config = dict(
    n_layer=11,
    d_model=384,
    n_experts=64,
    experts_per_token=8,
    d_expert=32,
    d_shared_expert=64,
    activation='swiglu',
    moe_layers=[0, 1, 2, 3, 4, 5, 6, 7, 8, 9, 10],
    router_score='softmax',
    normalize_top_k=True,
    routed_scale=1.0,
    balance_loss=0.00118,
    balance_bias=True,
    router_z_loss=0.001,
    n_groups=4,
    groups_per_token=1,
    init_std_router=0.0335,
    lr_router=0.000836,
    n_head=6,
    n_kv_head=6,
    head_dim=64,
    vocab_size=35687,
    norm='rmsnorm',
    norm_place='pre',
    norm_eps=1e-06,
    positions='rope',
    rope_base=10000.0,
    rope_fraction=1.0,
    qk_norm=False,
    attn_scale=0.125,
    tie_embeddings=True,
    parallel_block=False,
    init='uniform',
    init_std_qkv=0.0276,
    init_std_o=0.00589,
    init_std_up=0.0276,
    init_std_down=0.00589,
    optimizer='muon_variant',
    lr=0.00215,
    beta1=0.93,
    weight_decay=0.25,
    lr_head=0.00924,
    grad_clip=0.5,
    warmup_steps=200,
    schedule='wsd',
    decay_fraction=1.0,
    decay_shape='sqrt',
    final_lr_fraction=0.05,
    batch_tokens=131072,
    seq_len=512,
    doc_mask=True,
    train_tokens=325700000,
    steps=2485,
    dataset='wikipedia_en',
)
Below are experts of layer 8 (counted from 0) of a mixture-of-experts language model. Rows are named router (the router's row for the expert), gate (a neuron's input weights, with its number), up (a neuron's input weights, with its number) and show model dimensions 256-383. Each number is 500 + 50 x the weight over its row's rms, rounded and kept within 0 to 999. Numbers have three digits each.
After each expert's rows: "mostly gets" lists some tokens that are sent to it at least half of the time. This comes from a sample of Wikipedia text that the model never trained on.

# expert 14
router:440479491535505495447388493607500548443463611421524436511508464494427493546491594370449517479474508506582484451435503449487459453492550431484545487438572513441564479544473456466556552463418489407462498428507465520538529475398497557483456435512506410495453468486553560554522487488483455535506510522609585436494529587565500542453485504532531488587468466526532563517565542559516476469530
gate0:561540438437504541534455502515522443516527504624561481397658445574528555459472462468503520393536614445545472417545555461464523408536481429491524472468487559477450436533524460519516541478595468404580499454523475492511468571475492459419516556537556454579601427468574631542492438475477534497465455543513502491528455508487600596530556527459477415436472517549535537464468450540463436484578
up0:479482457554503429469424577572488480475508497562440479545559426454515479553530385462451446423434441480484539515636494580468481597538641612503478495402497547446514520525507473428540501437523435535469458472498530528480547508473480518550454460499491528569539481594539407479402498452593558426504583613552546505410507577558503431528552555466525527496471477469477449505444543453444467552475
gate1:435506518450574534367507414451497491425518413554469595504579501563518493414494433408537460495490569485420486559532462440447535539524533484464416505604560556551538433514491413562542531461439479586552506527527490618473497506459578453486472493495522503549545438453465528483521555610509440475532450514468536520495368436430538556546507449545498540441449516438457473399513550547512485556535
up1:547474509541552493510477571458487487453380508498503486574506500492575580428440431501407427484550437473520484480432379549536498596525495455536481482528496496551530416538459496489465453503493481550418382458550532531579529522565431543601439447465444416436504571540489638486411457601553532428527600530569434627417422477516439562536483543535538489548540528580501532567566524526484513438467
gate2:422503479458560546560380556494503605394575595570531594519425523573481504493530543531541457466523528575540485530447552460492502429491500516517431495468536522556531466524457498506600509539554473512492518439449530445487530509490537587519519526579559411482474517556490424576455486529508518434476535477566509600503540609484320539496431450472550542526460546435632531425476543480493501458475
up2:538511430534423534554441535476461578564557459539505489579493483471493379439477445557501481533482499452558517535506515488428500489534544551496553498600529508535410532435484441537514459517528496412497436535509496552527448543531396556507519496345453485544416484477549586425468444461508526523524519545405434458466546550511502422486571540434531540459501450454468553487540448543494473572565
gate3:550467516543479457449518491486485505470500470436458457523493457596587500553464515479402464525532443555532486473480493487474527477566485403544592432531550434485566451499532543518520412543543504427610488502498440492453456499390481486474466465522477475570479494499501494548508401476536529405412577473442537481472430438499527565435554557480415512316493481473455453416551409548449468511489
up3:455443521452521503535452464409469503577416496513478480463564493561547486556508587470530586447443570480496371496469404557452484532568519506490527457600557489487464566509591485469495521444448560568542504521442489470484425528495561401396520460559432637608595515602509497565538520545456495471543490562506502517613485527522560498486498426534406456447431556540428473428592536463457454515507
gate4:448471576550480406503472505532571549415573596428473468467466441455542519521561534539503567565467491551443507479481441549565532505427603624445501497597487445511445543452397470486532463448523518486439526430504471474532489481481530515496494439482582453471445381496516539534471527383590538508448470475521511467555546547501487537495508554531534533482538464450455544500490482447478583546572
up4:482495492468545477476467500480451489473428559494480537533436536492438537482504457517489611467547575516452481527631470459518494518459510506550465540413421541528485407582519524464533510456476428469399468502540504561506527494508435530420550565482521524484473466455503535489474474456533505462502433416511459524495518468480498475629506424346518485434569466435622456471431551494449514476450
gate5:538439521428506401464473433514384556471407501513466547455600490417535494589433470472443510572460513453447460507447560404534561489390530518567476426441487534515478478461478571484502560495414354499517423535394570442398523577479449624469501472480446425495529409496537439606534535504552490475445508415438549493483418526498611529504491541389631445548419552593506442551567493451590388550428
up5:467433493544495482421517479597506568456569549487484500489506456484431531423573510502531527472521465504474411541489508482474583444543448503461470533449437513519525433509459463459552563470552433532584469547560461550525533593444467405479531562531463523530542440542435482526454545461502487532494508600456507472524518496526467482540513462481399516481546605490553496460419547531497495448516
gate6:424511428530470532470542548603602513532451551522471548404452527498496483457482483432548546418452498385520504450443471533476537431513526568483439467448525446482554481577520476409490455463514604580583561447406443436530563494369488440501492524479490453512406470496570522492464471530454494470480514452490506481549483494474430470556533512457474457492477455526405553513509486489536580548532
up6:426559477513534521484425467562562466537541472471472494522449442485541526567580556363479375531424480525503436450501484565533506473545611570458454433628477555463416656548559494526513536488540507552554424511447435435500412487453506460493475461519446595474526537539401441436576538466480543481556456525494500513506567557529548410483512449556492392489511486440533469552514429511525488523550
gate7:422541516412448586426514515544459492523478489525446605501512587528499449557468584471442525541527495583493506469522518458521449480471512596481569440525558380470485536546517541482477502440436439426577507524464445538546610498619513512497511484523568473436508435446457543555547534371504488479471508443492504581436603524417541531616559382562524467578531518563498480531512381536426591541527
up7:415515531481540493486504560522526598542538449484476464585423488555455581612552530508509477385483524419471442470546405436521481501497499468515491497512469557475451530536563445533516534541465507496552501547505503463556484549512479566462460545535474506567577469485524535458468584544542462533538573489545492463523533443471462537553569462519587412448388505546468488501430470513488580557503
mostly gets: " ·", " He", "Early", " he", " graduated", " She"

# expert 13
router:435426415446554553406423491550538527552499540425540380515581517564473444529503507518428494477451431449531552512582556496517482494538493414420535560409534453529543448469429537458469491459524479512544545432566500499442561474482543497424525466488560466445538564430414563563467507426504469429520473530605459472590491578530482560415530549533588472559489387510486483512506492478517532519479
gate0:523590552505458525522481467515491507490509416477526552525419467434522443447504515447498547483387619467573452554479534450492415450415549536520518517418560592426459422555625509459433502536509571460515524507547463594502457485441526455527514495588522474552475485501590479518461458439502485489551579540588463507578484516414398386509524422497439396491482579408471510508381521562513545507559
up0:417538539534541464507517415477436367545531481424530514432551503372498556493437488441437538530493495529584481470534521525557446589509470572551475494528463525576465594458471460529520596502483384488508548438531524521560433563434485474515523502492495532578459600502538461502479631481490556485448427443544528499459601540500505461432543503510487617477517488566486457528411412478531503511483
gate1:547542627579587533508520509464501467555642547496459533491520545497494524516488529475482465518420427499526525480516559551485585404464481423574552526585509523536564394531460450506597473460556449542569597509498417511485510481577484518478470501550553498532371551519458379532477446472443494434536526508532463486551400517549441571464507536496574533482560617511463509485469514544588532457484
up1:480464414479462488576496440576509492446489431491521538540429488524417427489507541462475497550521522553498504551432547612422408470565370429405569493514434461544462532484565474559423420412498408416573586381497557534493465505458471500437535571501480474584504490492574528490490606475497486546481503587424535458507446550455463485472475501494460471529451522517474527419444518494469506463477
gate2:491441533514482535495494407446419554516480490468545557602522539515507450508414433491427412489535510519574483406540465495555428446513544539453531416522500422538617453470562502488480462388489418576541425500481475474573498444512445500663523494569509503448483443520400570535428498497497554415539460440517482508527539568552566513483597493493518508568517514450522529454548603409508515498492
up2:490495486482557437550411500471420480517484449510482492498485497546434623484521520498515532502594496537431541489465467497397449504545550480497485571510498474517484468527412437483521523435433550508519498533553602539605593569404486494469422502474587495465451492525569455513479528554491432485459519461438494436470473422559465467447487522436508516525507546565456446516500390567485565565462
gate3:477540470570556523572459475469453496510445507501497518490543451535499529523402518614512563477483622492452583495542604464504458564495499529479429488499509497442523530388545492490451484536508550547530584460521414555428509485480557548485461509515449445478428481456495590550539590488553430483558526542471501559441536475402395473512531518522549516453500502468550461399472623505458443458562
up3:482492597489494425502559542563478533505560527419492548421518394493455564497519521510555456394554523380501481517476577489560549489522560501625450485488498538522526468474507531509521532503551531519478560559504463527441483536426456517452469553569365565420586532496526529445512596573502522549521407548574510486548568514502523497523487498490466543509567478462471560493561494523528543526457
gate4:493480525418446512501451445401497506535536370506567486491488501564557547474453612411483533501607527544500431414503470561439481548491547495461481447563514515466498536478531617557512428523497533463546559525507523528452543564537529511428581477428559499511491445514393474515511478548545502516523529399439453443470562558479406453540461532442542535491529504495465493447543516474485504536521
up4:522486429421500467482378484441485464491441424454527471501569495540490452421474481480498506482563496556514445519510589548508546590556560522542518508390570481465475606547531497512507557491515400455444515450482540559567404532547419478466470434523534628492569564477550531551534419477509460496429470530447557442558440573571554543497538502531464500502540482477511454482538545491507473591446
gate5:447485489470498565546541498413559471668392480492521467534554566506501468509552412493554535561482563482556663485497503510563472560444583468557518471442539530508531514476454442562416499408522604542525575464452382578481530520480568489463418478479492451520426425535493586545485529478494533394546428519479498493420472487514447521516492578499471467509505518501483488466450588465519497515476
up5:466545394452473465518452527508495623561473471422487483421517446556466505471518456501492532517470533510432380501496627595537524462516544521527443462457469500368476489422511476532488427512539494394479510306488461495475490521487503466438476565578461437506466494498564511580605549495472489516536432541552550397574527570455478495564505507501559530477522527417502406516487500587498489631561
gate6:562559509543478439530503437555446525539564520540540526563474441542542446546502538469541566525495443532503496554565426498506508464505521499458547508457563486554562460558493498485495497473518551548522424527602511550507487456533547487474459488589577424548484540526536494483546607447619571528528434424553495544524599539581654475584510474540472464450473560524499608500446551500464562468483
up6:544498504583475521524457509552518526453429466494537502531468472576474541518512537418481517496421397494451481452476528480498543453450615448546548516575576454451425522538499477521576503558465546513436471513524521593481598487535454491501538412599532477475478503465512322550496569498559499541517508505575487521534517508435542482590587504561461460442444564526561546502547472505425470532539
gate7:491474477577485537430467480434487478531561420559501424519488459445402511479501456565513565515639571575557546407494478474474459565513601542560532497547538544481571470469580568515510663493401500459476526439519443589465469554508612500482432534504521388531511579533512540555463560550511376534493437414498462507569490476500481474429559493541496441518494473441527492459489463562450422489509
up7:435565519534474550480523531504486502503479476440506416514470497404453460572536425515530481532531592430537511422529513471520538453434515534525507543473516491501534504527545515379532543525560518562423549446498605614547503590507584582551530478520470507489449441537535577445508495480480562487498467435528465515545497400511443513563443538405567570456585450579524548552449425517582545490556
mostly gets: " du", " course", " Regulations", " late", " period", "',"

# expert 3
router:533438431417549470513473447550594579421489557380561494560448497467482456508564577503483435497466413509465546454466505543475427455548519444421437543480526492499535441580527417546545499432429439439495563487545467452571565460477524539444513495545497529461576471494481474525499445441516485439527441587646520453512532571480483461414501543486606565587511508500457568512492562586516521505540
gate0:468507544491426581582551434520462509534500537510402476505537434512604556475515497538482512586450516465511528454573521478501504472527528540364500501488531411499565475494462516521425482580461494515509478522577463567490555575519499431534527496488528466529437469555574453538444530478442527409549535509496447498438521413451554456504407529527458426547513576446385491489415509473493468469514
up0:511610405583438535475490475512477512510499500455499479501457521517512433577538488532503512522473503434541484507523567510580517557451540415536468513413481510518419553618474442457521444415536496528474526511503359461536465553470477526479515486509444425531515391499521447366586507454481485424495514446493400489481531447438452417370490578535557509464370485413503437502566509470547472440564
gate1:458436537569434486513587451539468465482410491491531524534482486474554569632486581631422529474511459495467503474531447438544558402499489468444567504470447502543480410514457489470564552498458421526626590501524379561494542478447520513555570469573462443483541432466427499463469566511433559464390439487453527463427472560571529539577487427471517505528539609498518510494580539424582464447435
up1:491504385462475539511504462494458590481507473482451500521515513440509467510482480450442473411561475568550567465546471530511429447513440516472439554491559552548445399451543490506489431477541543510496549559471488534443501520487570502454506482410487521451495486481554435547472512480628508489414528528473587412446493514527523514504535502372552526546469563479412553435503527508525530564506
gate2:488473575492509501466465531529470529446499495540535502415555551455489478554423466482595464495559498419523478467548576473488415491367496554504509544494415483490517564553515532469564465462432463538521546538541608389453524527538450583468453510422538455571474446479446469476570430540460470559582580400453565516477592527466476434447467554540539557518475560515493439487515480563504475425509
up2:492503525519544436456408541485487520510566579497512563467491435446403506508515463483471601511467430432445527522494531482517525501487512599429466478432517483455463516555398491452421489467488594531562543533478484466518563449570533475505502439469560489569394488472572540502460593453534413423479486374484589473472482485469438424501498539526447491492414513529530413565435508515572497523497
gate3:526485498468493508595423470507497486407471571501488542455530484497565469566436476528430557512545477490452443417508485399479552533462522392462585512488463537506523500444454457505498433535553509402531450477545436525575568488484467556468486523494482462502529424542499496494585547535563516475509563485503475448477550532515453515498553481495484505442398578527545514408489423538533456504513
up3:430512385564524563448543536546411580521516430511533465447474504493506523474506571454513518508474566542541419552413508467507387509457510435531522531504419518440433475491464466563495552546470522490540465430521513445488422566431548568492409508484488488428451567393480455663590447499534545568441494372539504522397536508490507543489420586495546450470479529492582570477608470497528591501483
gate4:554450477490542542503465505432555497427543487504406570533569411552585536458532521491587461470560516413594565480410518528408519520517457506499521467496548521573544451573494513476478512533463507492493500531606497471487582460490505480469486509546482506435395443451520591453473526581542523459528502526477505491501489611514452585526477532490504542481499426489499587480535551497507450499538
up4:582461490529502554557478453475498553550594563383609450495507550529546647480399546506463433461462469451592514565510521472427541468477470481506422539463486540509483471549493520464388448453503461515452558499422590527455565521471534419584577476513583559500552455497542494473512461480544483448505471451447471483547536447464495548425504505427451560547492526478431505445466510483480518466425
gate5:519489425495484504481524518557430430492486515636454535432535448502408480560477459391547453550443507564603426511511551474503461401530547518615476347469461466460513501451447461446474458515495518517488619467501553458512513520537613516406447434477514417552491488544490518515564474546348478578462495492578455470514420485452450488583486380678492576521467495491472528421560508487521419532511
up5:443481546563489388426484481537548520432573547567492539420575484493481459548567451484559505435513492502441612523476428413480467422546491434457539467450460510494525468526564477541486551505505442584479520524448452472455462408540504518442464589448526447503477455505545528503563426533592412527504473514457503478531445386489467605508465540418513520467547544534570510491587399520447432501550
gate6:505496451431462489492427488506503422572439445457440517489516438524463584500536469417537496466617458555521514511513518529459450580562504463506515411453516507425501377625554497504492579514456494539479444414483451525516442518590521442534533514492495496556578481519386498539519622514559501479554442461500535478539509459459614476561549479476464579422453488467447482533473489496447509510500
up6:492459428550542466445523521485460553457582490501462497522547497546503489495547512544524567521457423522513523496514479480391453437557495439479481595496430458514547400460508498487478446554469500492468482514441547572522604483463577538551520484482490432467562437458556567501525477371506429515454529540497530506499514611626572512480488472466519544535524550596530550535453464503429498506529
gate7:462545550480518482423503474501464512417495545500505520500501494576628448455587557495474541558459486451535494547490483555453498474483459464549502531523399492514476574411557533517518466436496550550525547393448544410524472483496507565516538504513435636426480381509524443509540552498519569515578459576515460448541500571542525482493501492598599577544461470465356535485554539380431529405475
up7:471494490540445522501539492562497530478485522478503556370521417450511562506470553499523488522475484586551393482573573478472451413493521556490558479413397534561535541412588549561452479414448553584474523414408500451601469367431489514469509420524529534505500504405503417587544553486505513475441502553460529527503520504469508420472610475505522456535491529542489546481466578531400565494559
mostly gets: " ·", " ==", "===", " [", "',", ")==="

# expert 0
router:418493496491458473394463513520496559475469531484490435497470505490430510509573523505544409477517423476555526447546601498532485524505481486433474470528575445489566507596463483485527547511426387398434504470489375421524521449516495550439498499603600530489568589454517583508447535483464537550516525591574550443512533519476514502413605588448542547570567410516461520455542545535491514499490
gate0:514497587558549471545461492442463443514472574495463461519497518528577416571427576518487521476501484545548488397397439622468431485541550537530512383503375557533410557482416480467559391569493465505512414504422462555576423545384541518503489498467560512422563456412412552556571446520524484497521506582528471568548533554469530500515466498465450522473487578488471440521465512490459570489481
up0:467595475528437485501442584612584484525505472609524473465448447454494483515566476421491471547495479452517479411565437558473481556512566450517375580484474485504465492456473535479496542529390540483497465544570484517527448620501414481414552489486467506517505524546420452489395492522537536468498464463546614429536501481519514447517528419547573551554522460487576552468444468532482513485509
gate1:453563406504553406588442547406419488577530488429465550492560529526483516538534512563455521485474541514530441551537500596516450473474408567488492534526537517539390508478492472429516517558466529467424563529472490572424510493572490466490460470455477535473503534491383535504477472482533478516434496428435418589467478430497548511530625444452413500536567505412510435541538504540454559600519
up1:454480548513468551470555520493532513519496528432486589416510554631519484519429563508527516497464461499436419506504518373504492498485463578505452563488474530430473596564573375548589529433462485501554518514526492541573535521448440458504548462502532470454478457488531504377505489472480540505470482406454398473485507456537501503449449496463535450467452528500509477604450462472604440489501
gate2:501524434556565624553587433512591539572479513434442483525469536466558473498462549441549469508466543394571423485398559517532481493539506534512539541535412447453529513479491469489402577468517562468521529494478557488512400523576409526529508489563503631432475501554429487533462551482534598580559519496509449480544505472632413477504676555467487484466501554494471520458557570439456531462512
up2:508494543425495427467578502454544541509491448455451598517510483512482498552424504490540440529547460523499513535442519527526455582494558478504558442597405466399540584406558537543460489464528462565478457529492493521462544601387473415514495506575482462526567486530512475474553397527530542588544510430464485467528503423534554555468491538563467551638428537517532536538494491557491582408448
gate3:420492496530518473543500481390522452526531519473552470483588565431556508445381553482434520561426465537557551424512494465491480512439467522561447481439516487501532550486555511461463451491502540443456466529516485594433521571531509503445423467545450596406515508451568539565552470511479613586462469481496564492460385412550412497463463506534431457498378457519451531480472516493399597547573
up3:523503399577488538434407496530470446490504541490551510481613480492552545480465535524466556554467511462553573547421539594499586494569444423490495487464443591489459500553464504496567538510531442442434490434513493516440533511453474497436505572429494454452530495446615497459478547536452456578489459564490507423510553438512521559533475413498479523495470507463516456554500458530548501551472
gate4:496461484541486466568532423460549415484490459413532538470419515463538500469497405530467429488526507569447547431610477379444490534561524534469527498509490493652480495449528505548498447536487507504542493539558553506608400482487610502458521488536494486513500595619425466622518542491518599498501441532462537459474607488553497538497498500523527584479482393541466509490386552550533497458606
up4:502493479502472466611447569595491564463539572469514471470547494494493505514398430405589570481505587411484497358484442519589489472550531433459520454464459431496542551498475449493505443472586512517512449499480574516466475454500527486470498452478470456466527508412406550559485537488481471528506548565504437530500505439488601500517575520479496607494496427540358555457458512387465579546576
gate5:490506511492547516493570547547682412497521503453535533480421485618470465557377446527562504475615515519536584497503524410501514516488488482549445466415504530449440526499625476515545464508428534498501563381578484551537520509414539534567484574548543587420517555546498611496507474551533528462564457515535470473423557474485421480423519412471459491503499425428481556545432537479524537508439
up5:506505398485536537589550581515535410406512527427621551426456489546463448517572603512528486454471449603544430536576541585522545466480497425534474484478502526453543475421411552531440503622527595527543518410429538448597478435490544477560476588462449472495534460502558415485541513454439502565529470468499517589507488483430480488531412416504422527560594501478507462537505472561476535444490
gate6:531436605497464456532479408442448418445403543465529563454445522547503429543463499529475452553547559465500413540594532541522586542522398629451536456491487441495494526524414465442478539452466488503507539499474438606526561459501517440518536538600573577454444478513500464450456576473518420431519495486461505535500502463524523406547462469483494505438459494508483555478528527448461529540463
up6:558472536510427462398569433437541524475521497508508577538455517547425439487452525562524379490552452458447462551518463532468509559512446516456591555589532472499559577571494506523498523406516548487552424523467439467535514503456537512540540511491443487438396492568469485470368569441534561533481511554533598510527605561471575504544519516458478461443530575503499514570546464500508514478512
gate7:544461534378547497493541458453457491477574590468540509580492465493462405515476491485513500499532441443525610578528551569435517412525510469476454558478486507607545432499638405449532439511463482489443524589560426544448494505551496473520504399508496484501529575570518516462488499527574511467521450458488431580544443537537541502479564506573484463521500493439481437490350571508504510565486
up7:496593423510561503470534536472511482586580460434537431487622520562462510516534497605423448373415500481511434540437530511534483517522522572490503432549562449522514580526403596491478485467518445514558516492459525451512520522385426429543546610524473544568512517527547521505423566532456531602473466505485427363449547443447420496487518458457509491482519572510451533541532495539481427560438
mostly gets: "Early", " policy", " role", " who", " early", " artists"

# expert 7
router:519474515541517549401456476587552549507500609514569552518590543480408527594529533518488513522410499532580513487526470466500444433499503372477506490509513427424521426577492423425491533439400428475527508474526426480547577411433565450458473398490580492371461500480434465565497422419460492427551518539603499535427561467534484541520493502468504492545562431476385477419418559465564532477520
gate0:464539411586535505513539497487447542484490585522475509478530537528540509467507519530573630456524541435505503553584526432478473489504475529522460444501428506551554558473545426468471461444508485492426508526571552489502554528483571488500545516536526516360474533496482528539445450536551455459484517440400605518457495544384528597591485509655488533471508511529452503497452564573583405507609
up0:412544513483483456506471502531497530470489572552406457501560461535453449475494532484527406446500548440567518467466537430476538468525518453502447524437654557474425487564490431512496472564497540466564464511473478539478579486517548482513427510559462549480518436527484586479438443488535502550461526540430533573548569599425454474516557516507443462580467468414520482532518506534492462666505
gate1:498516480428487579445498567415447506535467479508558598523431538599450470449482514482544492529587570576595638470454518472474517514577527546520526497577511502517541464492501563469496477485461474575562586425553462516487600519581541497522532435488531523473488451446472468581444499529485499434514496530449446619522492512557470503504512494519431519579494386567529479492451558480492453455463
up1:516495417534350569495512548426458499544509509593490538532519485447513417446466441617422452513410539504521499485490600544486551512625479574424492513429471491494503495453474502514488556559543468424507474475563499565510575417470512459554425517460550510498509451466503487487477435506542489530597493525498508556572480480575464435447583492541565519544495490563367485575618497415462430516588
gate2:570375550513442641490482536455555512519487519482552524519558553496445447449461601591540508595519515437486533452426585489449553485500537526458548445507492553559490480541559489488493518506486471477569452452560570518392515445456511440655535554464535489516503464510445447531505484509518423465539599563449457582579530486543478543441543534467488490522395597463392480459370508450527446511503
up2:502505463530487555512425578530464561520476575555518421602471580476556353478560531455505454513506516521471494537381457565448511508512518446393598456459500447527539501499555553513539620584467516496526509412487483573525534464462498406481420540455543490510433569440450552556478527521514497468596558506522590498468463517549458546466546478560554575508404503558443496471438465381520428512554
gate3:453498427484510398454461514566550484514440537526598471587464507524428440557531523496486464591485585529472517499472577538615542503467576504550461526434424465435551507470584498472581529525521408486557466444522452540480506472440483531421473601554521494542511562511517445518478532522553464458452419553545441464466482455441546502491505505472589576472520503469468459438556539473533511484531
up3:570526515466556437461477424514529518623484446459534521549583533492337571495548521515415460454551448515524486480445521531521549525484656504439458494478418567481558522491397487467413462434463437499557429433414455566417516520446586519432477471486519471600519419526538436471520542491480663414487446462462526470444490484554507544507482449594501463475524583521574491509522523564531461490491
gate4:490483438487552524603488486474544486468440555467538523483526543509492474452488508594434513469483506377428512555606465498451538434545572601484487465536520580593502527453375558511475535590514455449448523487547414534517498389559462554425503407471607534532447524473489461463465486552466486505332506494506507514471521501484444428456532533524502600488512539455425490481482471472483505507536
up4:529458451533494477484527475489442538486570457480509479444601443500498517533489472501520516440556530488483499400513520471604603496566433492419502523512536498434532508548555499461457529508547516530515510433487466422500454404597482525547566573486489571573458450584513509530515503504455491460495508504560436442538503479472489538449449565527479479524531533524451523470432461348459514508456
gate5:393479466533526490526481561544518464449571487494459411512533484522465465490416539548560510453475424493476493475512471486485488522373454463537636463671445636480453454502565543528537493507467562373555452528527561427565462455575437452467479391480491550486485467467481494548541513431548500546459537484425456461512446472463474421476556494441465526407476511512506512450663536517504566541476
up5:606471431488520426450510518489528462428512520541458516633471520514528371457507497457482489516555571505469509434461554493544534457550461506504500435518516491494525446569537573560484421492483635613523506478481550500493497445643410493516406531462570537538457502461465514515451660488493555508498524552432426522501464483546510402591527522548483518500462464482525565494500549510375380460472
gate6:524412534565484556527485550431520436563494373445535474439454434434514514458579489495423496395454533441422476485509501443648464467498576513546430488485498568541559517515498532534504518526448510575506542549673420495435551564513522516424503553619485401472424530529500430433526474485531507471435549437526554530521510463426552626470504509464478648545504497452560439544474458449551394534529
up6:531493505649509449516547572532500467542449599506543483551535430466409476425554558456545493458469481562537416533445445449404471502518440496481445569464550531548486448539428503476502435504490436500539501502495478416491613446460399467498472556568596521441587510530548495424459517490523479477569504489578550624502408586503518528517483480454457390417381488496577579527450481509626453552469
gate7:457449440523449496444479405523470534528564423554559501559556464575540601499541565525577496424530465541516499496501475447550495481504526493430497396439533561508510429405507564480449442515475543449597515527494420547485581533534542448540515501530426593594614475532499484573497543613564558520507521491484432566465549566546454511444505521493550436494417536477477545460409511493537522472559
up7:475536480535585425385558512518467578504460594570434458511556492545447441572547441442506530559471559428470457516454494414534561505556514525544520466480490530576492461568453520513558495532500482422579428457553411535485579512538549505405600524516542456552494553527445482459443548564483516549478470573427595425467492457455546423512515514607475423486536619460398523515466466472542504569420
mostly gets: " ·", " LINEAR", " Your", " du", " power", " drug"

# expert 9
router:438401470473465522497468500584604545483425521515544455571528522553397416530547591468459373607469479576502508533523500471521423456569483442511454493506456458495490471523502462446550554512478373461441477509512495537496576500518559532450504537498537507456525589422519527575462472504517411483499458618578489463546485555515564527518547526500584486604570510466488539554493488546537575457515
gate0:504428574497530503539534540484594461473521572404570435487469458446556609583562533558433457455552458509576415463491453531569523455513493521591520500451433481559465519550493448508549467450502503512511395505536524451445552466464492505511500476455490455457440434497532500521506536468510553507458456476516484542420472496516456518493495505466509507497500528441484496426549556467525483467470
up0:534591469434462545582442557537493428536476454578475536473554489531510463570538393507546443503498482450478465579566479571475537551561497513505503461514487469477530498502608544416405488508436544532552600428394581433612539387470494491478506539416518587520500481534406465550455479463504571492508505512531508492517516495448559456474461433481498555523495531430528574545562471578428485519513
gate1:426430491552560499481492531513555604522500570537444436566562510500406491558469431545471553430467422513559481540481539476509411439554561462554458396425425572552441454551478447418543496453505500526464541526502472498504448462550570500454513483538498534492467481502505457521497579424521428412482543458443473560511491478608480508440487482606429401563518587486557362338495433479540566477505
up1:460496442396502515478578508558447503528511466574468476501500529528550408504497484495461563481455555449446534427506507516468476485447612479595527422486497477612469480448507579534425447506533474492428417643470573488529446558498485486489526436615511548447550581531531550526486490545521572509445469560526530452444466525467487527448531520505537511474535497518422490482493472467513522562445
gate2:523412505454519555497496455426528507534561560484486476417576460466521485495438474416497523501478588547510431485456549495475616532519572498532423472476518516489517427563438501588570499437510471520507391596451408434401512438508403420519536554480513591501533470576452405496523534487466461521450459501459487481533461433534537514365441514481533466539481477493444521515401508492474511520567
up2:559477474529514487520467525491526430544558553504517501472497567482441494462463480544519502548465627467471542429529542510650509584473407500486479539413495471511560490540395505455485500456504500520546520611503559445423565573497396507513433519564623467427424411472560517527507486501470469431511544449526550486466498562574407515528387525445573493463469412517491487512489479405548559473501
gate3:460463523456435497482551464488465495515442542480324442474435535564580429440409546526446457549522451438508423538532539490527438490448476520553532466525571447509590448504471450537498443530545499436503498485498495531540507459596492512516441510545505540513509494554606412466519562495545552390562475578421516555434460543571498446577505585517497490487414469491414535486442509517437475486527
up3:397526471465478551486521553450506515580486518511464632529417559471425529434518451463528575525549477490543522469551531579524449525561555537552509455496446556533621483556518462461462555581498529572572502494434595477426488451543434561474398446480479456565518414544511540553512507575511514577478469427552483497487500444559575465521627518580497472498378586530521515488525430525569482514539
gate4:452546563503526527489481459447351405572541451411588480480478524520454541540491448449442412562547502513627595499556556560550473497582453577510498440515562478541499436464473587548557481467410522473574590494427580519443433524570462470549553488441566507480393505505523561438544466532551441552571459535390438566580542391539519574381570470477505461540458469598440573520432429490499472451549
up4:498365495576500469476533488495600540473470540538518485535494587508431569621446468561469498569462583545505465501449418513525513564564567541517553465558496513478493543450536524491498455486569468462562482602490532499527465510460535480529500538523619491478382540547442477490409558411504521519466469444464497477450582434495470511453469520434541473468519564536475518527469507467544405441561
gate5:568394551423494518580509488406600495549444550487536563432445455456548515485469545513583445474475541410493492488541545482597542484496426549529555416570493581560575529501577463436494439458534490421525403501551445494505558372431507480495456468518515520364447540470474518570486592462472475512541477559455532425405533567518489516483528520497546518495522529498489460432478573542429559448491
up5:513481498503535466525490407400474493422415506561515532469462565442490447487499464466460404406476510539480548524551601471496489486510501432563532370519555463540582488517424487519486450481476520470479467567481442530467590504572494491501473392500535552402473583414518541523491539531478471424541494571516564495437500519491379513458509483508497536535538487559473513455511525508498456423483
gate6:430547570487533396547508457558430504479452468478463423502579462489566526611493482468476493502449347480471456479555456456437455419487545429499475493473557481557567430571460465464438482522414596478435429537507492523450659451440521457516525495510497456470401448500527403476442510546475479484506452420451505496501483456471439437477508457457585552601442557513554589465454455441457520412486
up6:471492452587500411466529529556489550586493528540429533539426464400453545399505513529543476542476444481566477486599533521518506514545598536472591458548561479578521488463436475430472575524501417545470469531523464456515527457542518531532457550458633474540454544461532505415448452583438491554449441509509487498441489449511503498495608532497506448528498412432504522517510473465516464534514
gate7:518500511573462530519363531503516460474545518514454471415550488582547553553539410537444542570430507581508495492562553528506450518546629599517531453501444457518440502503369428448587566448464347453384470525498524509447491475529452505462431523536526544517467517412541523492520576441571497507501531496457569654502455439402547458472421430512503552550476541425520512502471508562565446508484
up7:466518537501498533444557472400477581450542419449506475533483571496533446471517558490478484508592519411523441444547472527610517494525433476426516521464566519497461510447546532484507495484411440569505453457486458382457451508400524449571504483548442467490481477532430563449447453526428513634507551568477515483539508475465493455430503426410455573523505467500525526486443577511491448507555
mostly gets: "Personal", " LINEAR", "Early", " %", " metal", " Miss"